Below are experts of layer 2 (counted from 0) of a mixture-of-experts language model. Rows are named router (the router's row for the expert), gate (a neuron's input weights, with its number), up (a neuron's input weights, with its number), down (a neuron's output weights, with its number) and show model dimensions 0-191. Each number is 50 + 15 x the weight over its row's rms, rounded and kept within 0 to 99.
After each expert's rows: a language model's description of what the expert responds to; "mostly gets" lists some tokens that are sent to it at least half of the time. This comes from a sample of Wikipedia text that the model never trained on.

# expert 61
router:61 18 43 41 46 77 24 59 42 67 67 86 43 47 55 49 58 71 55 48 38 45 63 33 60 61 63 64 39 43 60 39 22 64 47 64 49 47 56 43 44 55 29 49 43 48 24 66 63 68 76 58 40 54 69 48 60 65 74 48 36 32 40 42 99 70 44 24 48 45 55 58 61 46 51 46 28 31 46 63 88 46 51 42 60 60 27 39 55 26 18 31 60 57 42 33 32 52 60 73 38 66 48 52 47 47 48 30 72 36 49 35 55 24 50 60 57 44 51 33 50 41 13 61 78 55 84 20 74 42 39 24 40 43 57 50 54 58 35 34 53 42 63 50 50 40 73 32 35 62 44 54 52 31 46 52 45 26 46 34 44 61 33 43 35 26 79 53 46 46 26 34 66 56 58 47 43 66 35 70 54 82 39 36 39 59 46 35 77 57 38 38
gate0:69 43 49 70 50 53 24 62 50 62 37 42 41 42 67 43 59 53 37 27 39 47 41 40 53 66 47 42 91 47 38 58 55 51 57 63 59 64 63 32 42 67 52 56 21 19 51 47 56 54 57 62 60 70 69 62 52 22 68 25 39 44 74 59 43 58 72 34 46 46 50 49 55 24 45 34 38 72 30 35 59 58 58 31 56 54 56 44 42 51 36 70 73 43 53 72 27 58 50 50 83 70 36 39 47 52 47 26 66 51 34 43 53 26 29 31 60 66 44 44 55 60 36 48 48 56 38 25 36 43 98 57 49 78 45 07 40 56 27 67 39 62 71 37 57 75 65 21 39 60 55 42 56 41 70 44 57 21 35 72 41 41 63 92 49 85 49 25 48 49 52 56 53 68 60 27 54 55 40 45 30 41 71 42 63 51 67 39 61 52 39 62
up0:41 46 58 32 32 41 57 67 47 30 59 35 52 65 48 51 53 46 60 56 62 41 42 53 21 22 44 85 54 49 50 02 70 44 09 45 52 50 36 88 35 40 48 62 69 55 60 45 30 70 24 38 44 31 30 60 36 56 60 20 42 66 55 10 68 42 53 67 56 48 48 39 52 62 44 57 53 55 66 56 60 71 44 55 36 33 61 74 64 51 70 51 57 43 52 61 73 43 47 45 48 49 62 26 49 37 35 61 46 49 50 48 49 23 62 41 57 20 52 41 75 50 64 73 53 48 60 29 44 63 53 75 36 67 55 65 44 64 54 33 41 44 57 35 03 46 66 62 65 35 49 69 50 62 24 57 51 41 51 44 41 63 33 49 69 39 57 77 58 55 30 26 52 50 44 59 38 37 79 63 30 43 56 74 50 87 55 78 43 59 46 71
down0:33 39 49 37 75 56 51 51 59 77 42 29 51 68 50 74 53 52 73 25 49 64 51 59 65 56 48 50 30 82 27 58 25 46 69 63 51 40 59 28 68 66 64 45 30 75 67 55 74 50 65 45 57 63 51 29 51 59 62 47 58 46 34 46 54 42 18 99 54 51 39 43 56 53 64 57 37 59 33 63 71 70 48 56 69 52 73 49 69 41 32 46 35 63 55 37 39 57 45 66 45 52 17 71 54 38 68 55 68 54 53 33 62 55 33 52 38 59 48 31 46 69 56 53 54 37 21 53 78 59 70 48 62 58 42 46 38 44 58 55 56 41 57 33 18 45 46 49 53 60 29 56 29 28 83 75 74 21 52 53 34 53 48 49 44 36 65 26 67 39 45 39 33 32 66 46 10 28 59 25 56 78 29 53 61 33 48 50 64 62 55 38
Description: Leading digits. First digits 1 or 2 that start years, ranks and numbers in tables and lists, such as 2015 or 1775, plus all and both.
mostly gets: " all", "2", " both", "1", ", all", " the following"

# expert 29
router:64 29 55 54 51 29 31 61 52 71 82 75 46 52 52 66 45 62 24 53 59 62 58 48 51 58 61 56 40 56 74 34 33 46 38 52 34 46 44 41 61 65 40 74 44 35 45 60 49 73 57 53 68 69 62 39 76 57 62 46 16 58 47 26 78 80 26 33 52 16 57 52 55 52 29 54 50 36 19 74 75 59 60 44 49 63 35 45 52 53 20 34 51 42 44 32 31 46 53 62 73 66 56 69 37 66 38 41 76 15 45 54 31 23 64 57 73 57 50 50 58 51 32 57 84 71 84 21 43 36 45 50 26 31 43 49 48 49 32 47 47 32 40 51 47 46 70 19 52 59 37 46 59 18 67 54 52 55 55 17 65 73 51 47 59 37 73 53 48 45 47 38 75 62 51 61 30 58 44 41 59 68 55 48 47 29 31 49 60 71 38 38
gate0:70 58 70 44 58 53 36 60 58 44 39 33 52 69 77 70 53 22 37 11 46 63 36 27 64 47 59 35 68 48 46 54 44 52 57 70 60 31 37 35 56 44 60 32 37 44 55 34 49 67 46 68 57 79 69 55 23 49 56 62 47 69 69 86 35 57 53 44 59 41 65 38 60 59 24 40 06 69 36 41 53 48 53 45 55 44 66 36 68 57 51 63 73 32 30 77 35 53 44 33 55 43 15 19 21 60 38 45 59 35 52 68 60 33 43 28 69 66 42 33 49 58 24 51 44 44 28 34 46 38 77 54 23 79 34 19 27 48 52 57 58 71 45 28 58 44 44 46 43 29 61 34 50 26 59 73 49 36 55 63 44 66 43 73 80 60 63 40 42 40 49 51 62 55 51 45 36 62 52 65 40 19 45 59 65 57 40 60 60 34 49 40
up0:70 50 55 37 35 44 48 69 25 35 56 55 55 47 59 55 60 61 56 63 48 33 61 46 17 74 36 62 19 21 35 27 62 46 14 58 45 45 57 68 20 54 52 58 73 66 74 37 24 55 40 49 57 65 12 41 39 54 38 42 54 48 55 37 66 53 52 50 73 60 68 58 16 63 42 42 50 61 69 40 35 52 24 76 62 59 61 56 56 36 72 67 64 57 53 73 55 30 47 42 65 47 73 63 42 43 68 63 72 42 62 48 41 54 89 58 68 32 29 62 68 49 64 56 48 65 50 37 65 46 39 67 55 50 47 64 50 58 63 40 15 41 46 43 11 58 44 63 65 45 47 56 33 63 29 70 29 29 80 48 43 69 42 41 49 42 44 69 41 49 41 34 52 48 44 57 65 43 92 55 46 40 42 44 45 72 37 20 60 65 56 26
down0:57 43 34 52 67 52 32 34 59 69 27 46 40 69 56 95 35 30 69 36 56 69 57 63 73 49 46 61 40 52 25 47 46 24 71 75 33 28 39 32 54 49 55 42 36 71 56 47 57 49 46 64 68 55 79 36 45 34 61 28 49 29 20 42 49 46 28 99 38 66 22 44 60 45 48 46 51 71 40 58 45 35 68 58 69 63 59 24 62 47 47 69 36 54 57 49 49 59 61 32 34 50 28 78 65 38 67 74 30 61 68 22 52 43 43 73 53 45 50 44 59 43 58 66 47 50 34 43 60 40 61 71 33 52 45 40 44 79 55 52 63 52 60 67 33 58 40 59 49 63 51 73 27 61 69 61 51 31 27 44 53 41 50 74 32 69 46 49 51 59 51 54 40 53 48 51 31 45 72 45 51 81 23 47 52 46 49 50 75 76 42 46
Description: Reporting verbs, function words. Mixed words after punctuation, notably "reported" in news-like sentences, plus would, was, while, By, For, and country names.
mostly gets: " By", " Martin", " since ", " report", " More", " would"

# expert 15
router:62 48 56 55 54 49 32 47 43 48 75 61 34 55 61 62 36 78 54 57 63 51 52 35 67 58 47 54 33 50 71 30 21 63 42 51 58 42 50 36 26 71 50 57 55 35 48 47 30 61 44 49 55 52 70 43 61 61 45 38 34 65 44 28 82 72 38 38 56 29 28 57 43 46 04 56 59 41 27 68 99 65 68 37 50 69 34 45 46 40 24 21 67 29 39 49 44 30 69 39 73 52 74 63 40 52 38 44 52 47 52 37 39 26 68 71 62 59 53 57 54 43 32 68 54 71 85 27 54 45 54 52 42 38 73 55 53 39 53 38 59 30 71 27 40 43 57 20 58 49 30 38 37 31 51 58 59 50 63 17 58 45 55 38 72 33 78 57 55 62 38 40 69 65 56 63 48 48 48 54 83 77 48 39 53 42 24 47 71 80 39 41
gate1:43 76 44 55 22 39 72 37 62 34 41 62 53 64 59 51 50 54 53 50 71 48 49 57 37 47 38 70 54 39 65 55 58 49 47 68 65 56 52 75 42 53 45 43 59 34 37 42 61 37 42 17 41 40 44 52 27 72 37 40 53 52 53 26 67 53 59 44 22 31 59 71 54 35 36 45 55 66 52 65 37 68 53 21 22 41 55 69 20 50 73 47 54 69 44 56 23 56 49 55 36 59 56 73 35 58 45 43 58 50 73 48 46 58 26 41 43 26 42 75 51 61 52 50 53 68 43 49 35 66 56 63 30 95 68 56 35 70 37 45 34 53 71 22 60 66 45 60 53 48 41 57 25 89 44 48 74 42 27 44 46 55 57 54 22 60 61 29 80 77 21 78 54 34 63 58 54 67 27 59 60 50 81 48 39 80 32 34 43 63 26 72
up1:29 67 46 59 40 34 50 47 61 40 23 40 53 42 48 24 53 58 53 19 77 34 69 66 55 68 33 54 53 54 64 21 44 46 64 55 26 34 41 31 19 52 35 79 40 60 36 52 37 62 69 33 37 41 85 63 32 59 31 58 73 42 50 27 64 60 40 62 49 61 49 38 42 45 34 25 54 53 66 62 33 53 55 22 54 42 56 72 23 62 75 57 49 45 34 16 47 32 65 70 41 47 58 52 47 42 56 40 74 55 45 58 71 49 25 49 62 41 59 70 39 76 28 52 62 74 55 33 70 50 92 67 43 60 35 35 38 31 55 42 51 53 69 40 61 62 42 58 59 55 31 57 48 78 55 46 53 67 26 60 62 66 61 33 43 65 45 25 48 49 55 39 37 36 41 77 51 41 50 51 72 40 81 62 67 68 42 36 36 54 80 77
down1:54 54 45 80 44 72 49 66 30 70 45 19 40 42 67 46 19 51 31 50 69 47 48 60 33 61 47 51 55 59 45 36 47 36 50 52 24 38 47 59 26 46 16 75 40 47 40 52 36 58 53 50 50 69 46 51 57 34 33 47 80 51 47 46 69 64 50 80 60 51 24 30 46 38 65 60 71 50 62 73 74 46 69 60 59 50 57 57 52 57 15 24 56 66 26 46 54 38 85 69 81 27 59 51 56 59 59 51 54 25 74 53 60 57 60 64 64 68 34 81 68 28 39 44 66 44 59 64 52 30 46 62 72 45 44 56 56 29 49 51 54 69 21 75 44 48 41 45 50 50 57 66 55 42 25 57 39 51 52 61 67 62 52 11 53 45 42 30 28 35 77 34 64 61 47 81 55 45 16 50 65 52 53 54 45 52 39 37 17 51 77 65
Description: Numbers in tables. Two-digit numbers and number pieces in tables, scores, times and counts, like 20 March, 16:00, 3,827; also question marks.
mostly gets: "55", "48", "50", "47", "51", "52"

# expert 3
router:52 10 40 63 64 45 56 50 47 44 59 58 31 69 54 51 43 70 48 39 36 46 65 29 44 68 46 68 21 45 70 33 38 47 38 79 64 35 75 68 39 67 47 62 60 39 32 56 62 78 50 78 51 50 40 26 66 65 53 21 34 53 69 05 76 65 49 23 39 49 65 57 38 41 41 52 64 46 50 48 67 63 77 57 46 69 31 43 44 29 19 26 84 55 42 44 52 51 69 44 64 48 60 48 47 59 57 31 43 38 49 40 36 31 68 71 68 51 54 71 46 48 24 57 65 77 71 20 48 53 62 44 59 40 69 56 46 59 43 29 55 47 51 45 30 29 35 34 40 47 16 48 33 37 48 72 61 35 69 43 45 74 34 34 47 23 74 67 53 25 32 31 57 48 57 38 51 54 48 48 52 77 34 38 47 45 38 46 60 66 65 55
gate0:73 34 65 18 51 53 54 71 68 42 31 36 49 67 62 46 59 75 45 09 41 50 41 34 52 46 36 54 63 70 62 55 34 25 55 63 65 57 20 43 84 44 43 40 57 27 56 36 52 34 27 64 59 53 53 60 56 45 74 54 53 54 53 80 33 42 38 42 68 37 55 30 56 35 38 57 45 75 45 32 33 64 31 40 60 58 61 52 49 57 52 45 75 50 37 69 35 53 49 44 26 45 26 34 38 68 45 48 71 30 64 64 68 23 48 67 63 61 37 46 58 67 57 55 36 65 23 32 13 79 78 64 49 69 62 39 27 20 50 62 57 64 33 31 61 48 48 18 31 63 53 34 76 43 61 58 57 26 38 60 29 52 49 69 45 58 60 33 43 40 64 25 41 39 45 52 71 39 50 52 31 23 69 40 65 56 44 59 70 40 69 56
up0:77 44 99 35 42 53 66 62 41 36 52 20 34 51 62 50 56 57 50 47 64 31 35 55 28 50 66 67 41 38 77 19 47 29 08 61 12 47 39 60 48 54 59 51 58 64 46 61 50 53 21 46 65 55 48 53 52 41 70 63 38 55 57 33 76 46 53 56 68 91 50 33 44 62 14 59 41 71 52 41 68 77 42 48 41 61 52 71 66 42 63 32 63 50 50 62 62 30 63 43 64 46 49 32 45 39 51 58 54 55 41 48 51 19 62 47 68 41 39 67 64 74 64 63 42 62 84 37 62 53 57 72 41 33 68 51 46 74 86 32 47 38 54 28 29 53 57 65 76 35 46 38 65 57 18 55 43 57 59 63 62 66 56 44 45 37 63 37 57 49 40 34 76 59 70 55 38 25 62 45 27 52 40 59 60 72 41 48 55 59 40 44
down0:50 51 55 48 55 42 43 35 35 67 48 76 48 63 31 65 22 33 61 57 65 78 38 68 54 36 63 47 45 53 07 60 36 55 60 33 58 31 45 18 30 47 67 43 19 61 76 50 47 68 63 54 74 59 43 39 10 54 52 23 32 34 58 21 58 57 54 97 43 55 56 37 50 47 50 46 55 89 45 64 71 37 38 54 52 61 61 54 70 56 31 61 21 67 58 42 47 38 52 55 49 60 50 59 45 42 30 32 33 60 25 25 33 52 27 63 41 33 64 59 66 55 53 26 79 50 39 54 61 46 56 66 45 45 49 40 60 56 37 65 39 47 73 55 33 63 60 54 54 44 59 79 22 31 77 51 57 44 61 50 34 48 47 74 67 67 51 59 64 49 66 57 52 52 75 50 49 39 41 48 51 71 31 44 64 47 32 79 23 64 37 69
Description: Year and decimal digits. Leading digits of years and decimals, mostly the first "1" or "2" in dates like 1944, 2008, and some word middles like s-ord-id.
mostly gets: "906", "907", "893", "aster", "press", "place"

# expert 13
router:66 62 51 45 66 41 47 63 57 63 84 56 39 52 49 59 40 74 38 51 49 60 57 64 60 52 43 53 40 70 45 47 43 32 31 55 58 53 56 38 68 59 43 89 41 22 22 48 37 84 62 44 43 76 64 46 53 41 58 51 26 66 63 41 52 74 14 30 26 18 44 54 64 41 47 62 55 41 04 54 69 65 42 57 59 54 33 25 65 60 19 36 43 55 49 40 20 40 34 38 67 51 50 66 56 63 27 47 72 45 72 30 24 12 68 89 56 69 51 66 52 63 41 48 66 75 71 44 39 45 52 38 13 58 58 48 44 53 48 40 33 53 52 57 58 61 59 30 65 44 44 40 59 23 67 55 43 33 62 25 60 51 47 57 54 44 79 62 54 49 34 39 75 32 43 70 29 63 48 53 69 54 46 48 51 36 44 49 42 66 54 45
gate0:65 54 60 50 45 50 36 48 85 71 60 43 57 53 51 47 49 47 39 33 37 47 28 25 53 50 55 56 69 50 39 49 65 59 47 58 49 39 44 50 54 51 49 45 25 49 61 41 34 65 31 99 61 68 69 67 37 52 50 38 41 55 59 58 56 42 52 48 53 57 61 62 63 51 53 38 42 68 34 29 51 33 28 51 53 40 76 30 62 65 40 59 80 41 35 84 28 55 68 29 57 43 22 57 35 43 40 33 73 46 66 31 46 00 53 42 69 47 46 17 56 69 26 49 50 45 29 36 43 43 91 54 27 70 35 34 29 61 41 62 66 61 71 16 35 49 56 53 39 47 58 43 43 64 61 57 56 30 43 62 56 49 43 98 79 87 55 51 49 42 44 51 39 40 64 28 45 51 45 59 40 43 55 61 43 47 38 41 49 56 37 66
up0:62 42 67 46 36 45 53 42 44 10 51 23 56 49 40 38 55 67 81 42 49 49 53 66 31 45 52 52 41 23 61 30 42 71 27 61 27 44 65 78 50 33 66 54 91 54 55 49 62 55 22 53 54 28 44 34 48 37 62 57 59 55 49 66 68 39 56 66 55 55 67 41 38 72 41 49 62 70 78 54 61 59 47 62 50 60 61 66 68 32 48 46 52 37 42 65 71 41 63 41 41 50 82 38 27 57 51 25 44 23 41 81 62 33 46 52 51 20 21 57 51 61 56 62 59 49 75 48 35 62 31 61 50 34 53 47 45 52 58 31 42 46 29 54 18 38 67 43 85 17 36 59 57 70 29 57 46 54 46 42 15 72 52 43 41 22 52 53 41 58 54 39 58 71 77 36 42 29 74 61 46 64 33 57 46 76 43 58 52 43 72 24
down0:62 71 31 31 53 34 45 80 61 60 31 47 29 63 51 78 43 53 75 78 55 57 55 88 38 61 56 56 44 53 35 70 41 60 61 40 33 20 45 35 39 55 77 49 30 62 73 45 53 59 49 71 41 69 59 51 24 55 39 41 30 39 64 56 60 54 33 90 51 63 57 48 46 36 40 42 37 57 31 62 40 34 43 46 49 55 53 50 50 49 31 79 48 57 46 28 59 39 39 37 64 86 15 59 48 42 79 58 52 45 46 24 14 65 42 50 35 54 30 38 54 57 37 57 67 50 40 51 57 68 69 57 23 62 39 32 48 75 56 56 43 45 45 74 66 42 40 67 55 43 45 55 34 31 65 73 37 32 61 74 32 52 50 72 27 33 44 59 42 38 62 35 37 45 68 64 38 24 71 50 76 69 33 59 74 42 60 64 60 83 54 48
Description: Section headings, copulas. Closing === of wiki section headings and common function words like as, as a, were, became, to be, not, often in sports articles.
mostly gets: " as a", " as", " became", " form", " can be", " to be"

# expert 17
router:57 34 44 49 43 67 52 44 41 52 52 60 21 61 51 74 72 64 73 59 44 63 70 32 53 76 40 66 26 35 64 42 29 62 38 72 24 59 62 71 32 60 24 45 68 42 16 64 54 70 59 60 25 52 49 41 62 57 45 41 39 52 54 40 91 64 52 25 51 40 57 59 57 43 45 38 48 36 58 51 76 62 66 31 42 50 31 59 36 19 21 64 61 48 31 50 71 33 53 53 52 53 59 40 63 73 64 38 76 50 41 39 59 26 59 41 69 50 39 41 37 55 18 67 59 80 69 22 61 35 43 38 50 48 55 55 61 43 52 40 65 53 60 24 33 21 49 41 38 42 25 38 28 38 48 75 73 42 45 52 51 72 45 28 65 40 79 72 55 54 36 29 52 44 58 35 52 77 49 73 50 85 45 36 68 61 44 39 60 70 36 57
gate1:59 61 53 69 11 48 69 46 42 29 55 47 22 61 67 42 48 42 53 44 65 50 61 56 42 57 43 66 58 31 69 52 68 36 50 67 58 45 40 44 48 64 46 64 69 53 54 61 56 53 56 43 29 43 52 52 34 70 62 52 64 33 53 42 68 40 59 48 33 56 63 68 61 40 47 36 71 62 39 43 36 68 69 30 53 42 64 86 24 46 66 56 61 74 67 48 50 18 56 49 22 18 53 61 47 55 38 53 66 52 60 45 73 67 17 47 55 05 51 59 51 56 41 43 37 53 57 31 52 51 46 36 41 67 69 46 47 51 60 34 59 63 75 08 47 59 45 56 35 47 38 54 31 84 53 45 64 36 07 67 36 58 56 54 35 43 63 62 72 66 49 31 46 49 58 48 73 62 39 67 65 58 26 47 48 57 20 00 44 42 54 44
up1:15 52 54 58 34 38 62 45 41 45 32 41 52 68 68 68 54 60 66 40 76 40 78 80 35 78 42 42 53 63 46 34 53 72 51 65 25 37 28 04 19 50 49 57 30 50 58 41 53 49 57 53 19 54 95 59 35 62 44 61 69 34 66 39 35 62 46 59 40 51 58 38 51 56 34 27 63 54 57 41 37 40 38 58 72 27 48 63 35 56 48 65 56 52 32 29 72 36 60 62 37 20 40 60 41 64 43 42 74 54 45 69 48 49 34 54 61 37 70 55 41 61 49 37 47 79 51 25 65 43 74 55 52 49 33 34 50 40 67 48 64 53 51 55 62 50 44 47 26 56 47 61 66 53 52 60 57 48 30 65 63 69 61 55 59 62 46 27 58 29 85 30 31 17 57 78 71 48 60 45 64 53 68 60 85 44 55 57 47 45 80 68
down1:52 29 43 41 61 66 33 55 64 27 28 23 71 68 27 23 48 55 59 31 56 68 39 57 71 49 66 32 78 66 40 40 57 46 57 38 00 24 55 51 47 37 40 74 30 71 55 59 43 56 29 56 43 55 35 37 49 38 36 51 76 52 58 49 48 46 51 93 56 45 10 49 51 41 53 75 60 59 53 47 75 25 42 51 54 64 54 42 54 32 19 33 63 38 57 27 60 32 68 48 73 46 65 61 36 47 45 52 58 29 42 24 54 61 56 56 69 41 50 71 78 59 46 45 56 47 49 71 51 60 43 62 52 19 58 59 42 46 51 63 57 54 22 70 69 48 58 44 68 27 57 54 54 57 38 43 52 64 64 62 16 50 51 38 43 42 47 13 64 23 80 46 65 64 49 64 35 52 52 74 53 53 46 58 33 39 63 19 38 57 65 53
Description: Digits in dates, numbers. Single digits and short numbers, especially 1 and 2, starting years, days and measures in dates, lists and tables.
mostly gets: "1", "2", "9", "aph", "roph", "rap"

# expert 36
router:76 49 49 64 59 40 36 53 58 54 58 69 64 46 50 44 57 69 38 27 47 68 57 58 59 55 47 50 29 61 55 38 29 51 28 39 49 48 36 36 72 57 54 56 38 39 23 41 52 80 47 34 51 59 66 38 58 55 64 28 18 53 42 50 54 71 56 32 40 09 44 56 69 41 59 50 57 38 33 65 66 70 56 45 49 59 36 22 63 51 31 13 31 32 60 62 43 31 38 53 43 65 62 75 67 61 27 56 80 44 26 36 44 30 60 52 67 48 54 48 52 62 44 49 80 66 50 34 62 44 47 40 26 50 68 33 68 64 47 49 22 53 62 50 51 56 80 16 31 35 47 51 31 43 58 55 32 44 77 16 54 70 19 48 50 47 85 58 58 71 22 62 65 56 41 46 45 68 36 64 60 48 64 65 59 53 31 55 40 81 32 19
gate0:75 52 69 52 63 60 37 37 51 64 41 49 52 83 60 38 70 46 37 21 40 57 17 39 74 60 54 54 72 30 21 67 51 50 59 47 70 38 37 33 60 47 63 46 29 55 61 45 42 69 42 61 46 67 44 54 44 47 61 63 60 39 55 76 42 47 45 46 55 22 47 39 43 78 55 39 18 51 35 42 57 41 50 57 49 73 65 46 43 50 51 41 63 32 31 74 28 50 53 32 39 42 18 36 25 69 64 51 63 37 53 44 68 32 56 50 73 50 37 31 21 60 27 61 58 43 26 34 46 35 62 47 52 44 35 22 48 41 25 69 53 63 47 48 29 39 40 27 37 45 29 10 52 51 54 73 55 26 25 61 42 57 49 77 71 87 54 58 32 34 37 46 46 68 55 25 41 62 37 72 37 31 26 38 70 48 36 57 66 64 37 33
up0:65 56 52 34 27 35 53 68 46 15 44 36 60 58 41 31 81 50 43 53 46 27 40 65 45 41 47 54 39 31 46 21 50 55 18 27 36 37 47 47 23 44 52 37 78 30 58 50 39 56 43 28 25 39 25 61 40 40 41 44 56 58 77 23 53 39 28 62 52 52 38 36 37 75 52 42 54 53 59 45 65 70 42 51 44 58 49 58 58 40 75 38 44 47 47 75 54 40 43 34 23 62 66 38 33 68 41 38 62 78 66 39 34 31 63 61 65 31 09 29 39 51 47 90 72 46 68 48 35 56 58 44 48 45 71 32 41 51 54 56 40 47 54 43 20 53 65 44 69 16 25 48 43 68 27 75 27 55 46 45 39 71 35 43 36 59 61 85 41 26 43 31 36 65 54 55 45 37 56 65 36 54 45 31 59 76 36 45 58 67 50 43
down0:48 36 49 51 63 42 54 62 48 49 37 29 61 60 49 81 48 25 62 59 47 65 45 60 61 39 66 40 35 71 28 72 55 33 78 46 55 35 63 35 32 66 28 54 32 71 48 60 69 67 46 37 54 58 79 63 24 42 35 45 50 55 36 35 61 41 28 99 56 54 38 40 52 51 43 17 56 80 43 48 42 42 56 58 35 60 38 49 50 26 41 61 40 55 47 59 39 44 13 39 50 66 21 62 42 18 56 62 57 51 40 22 36 33 60 53 54 70 72 67 34 62 58 32 64 49 43 56 72 65 44 35 42 45 51 31 58 59 51 56 44 54 69 46 62 63 63 35 59 49 39 36 46 55 65 60 39 23 52 36 32 52 35 58 69 52 44 73 59 46 51 33 41 55 41 83 27 32 64 51 65 49 28 41 53 54 43 61 39 68 71 18
Description: Preposition plus the. Phrases like in the, of the, by the, from the, during the, often before a year or season in football career prose.
mostly gets: " by the", " in the ", " to the", " in the", " from the", " of the "

# expert 2
router:62 37 50 53 46 28 33 62 51 67 81 76 49 49 43 68 51 55 32 52 59 62 56 48 56 48 65 60 41 57 70 35 34 47 33 54 39 49 42 42 54 66 34 72 44 40 47 54 49 74 55 52 62 69 57 39 73 56 68 50 21 57 46 23 78 82 24 36 46 19 50 48 53 52 31 57 47 30 18 62 73 64 57 48 49 60 26 42 57 46 19 37 60 46 44 26 27 41 49 63 75 64 55 64 45 66 34 40 67 29 46 49 26 19 68 58 76 69 54 41 65 55 27 52 86 75 76 24 43 32 47 52 33 29 47 46 42 43 38 50 52 33 45 52 48 42 65 17 33 57 37 52 50 22 69 42 54 62 54 16 66 73 52 41 50 41 73 53 53 51 39 36 70 67 51 59 31 69 44 37 68 72 58 43 47 24 35 45 73 75 40 38
gate0:60 42 73 40 62 52 30 65 44 71 54 36 35 67 48 33 46 45 46 27 54 67 19 33 64 44 75 42 79 42 50 36 54 52 56 53 65 44 64 49 62 42 54 40 32 46 69 25 65 55 41 79 46 59 66 77 49 57 76 22 69 33 73 66 49 65 78 54 61 45 61 58 57 58 25 44 35 70 25 45 57 46 22 57 28 63 73 68 62 23 42 67 54 32 23 57 61 13 56 49 57 58 50 33 51 55 45 40 53 38 54 58 89 30 32 53 49 47 25 35 48 78 41 58 63 63 13 31 53 54 61 66 32 68 38 37 45 48 19 48 51 79 41 06 78 39 64 34 54 52 49 56 61 33 28 52 69 44 37 56 40 62 55 76 57 68 59 42 40 41 40 59 58 45 66 38 59 43 55 49 31 40 57 54 56 44 48 35 62 45 53 66
up0:72 52 83 56 43 40 43 74 34 28 51 00 51 54 63 60 62 28 63 59 44 18 48 69 47 54 69 37 46 52 46 22 61 50 08 17 25 55 59 75 58 45 53 56 53 63 69 60 66 93 54 25 47 54 47 54 50 27 49 47 61 53 62 46 63 37 31 58 60 54 71 73 67 54 54 41 45 61 54 21 60 78 43 54 71 36 54 52 63 58 65 57 57 48 53 79 73 42 63 40 48 43 64 50 50 51 43 60 76 63 42 59 65 36 45 77 61 31 35 48 51 58 68 34 64 53 58 43 55 60 60 71 57 50 55 40 51 22 51 52 28 52 58 50 36 39 69 61 83 35 40 70 49 58 37 48 28 53 77 74 37 79 80 45 80 74 52 55 55 30 46 39 47 46 75 37 57 38 47 60 56 50 49 47 44 49 20 68 55 61 56 64
down0:46 61 37 59 55 60 29 52 50 50 35 65 44 45 08 71 37 10 56 30 72 70 85 75 63 42 46 61 30 44 47 48 41 26 60 61 49 33 59 25 44 43 65 59 56 62 45 64 66 51 44 48 52 36 50 59 53 59 34 56 40 43 44 36 43 44 57 99 78 52 27 50 54 35 51 43 26 67 46 62 49 12 48 47 79 49 56 55 73 39 51 62 45 67 51 54 48 32 66 45 79 59 18 72 43 32 70 70 58 51 68 30 50 33 35 80 49 50 37 27 52 47 38 62 68 45 41 54 53 67 66 43 31 71 44 54 36 49 56 57 69 52 51 24 41 36 51 62 53 52 56 50 57 33 64 64 46 26 36 74 52 15 54 60 39 61 25 63 61 57 29 53 39 47 60 53 20 26 61 62 62 82 53 54 50 54 48 33 69 59 56 25
Description: Copulas and possessives. Forms of be, pronouns and possessives after a clause break, such as was, is, were, his, her, to be.
mostly gets: " is", " was", " were", " his", " he", " her"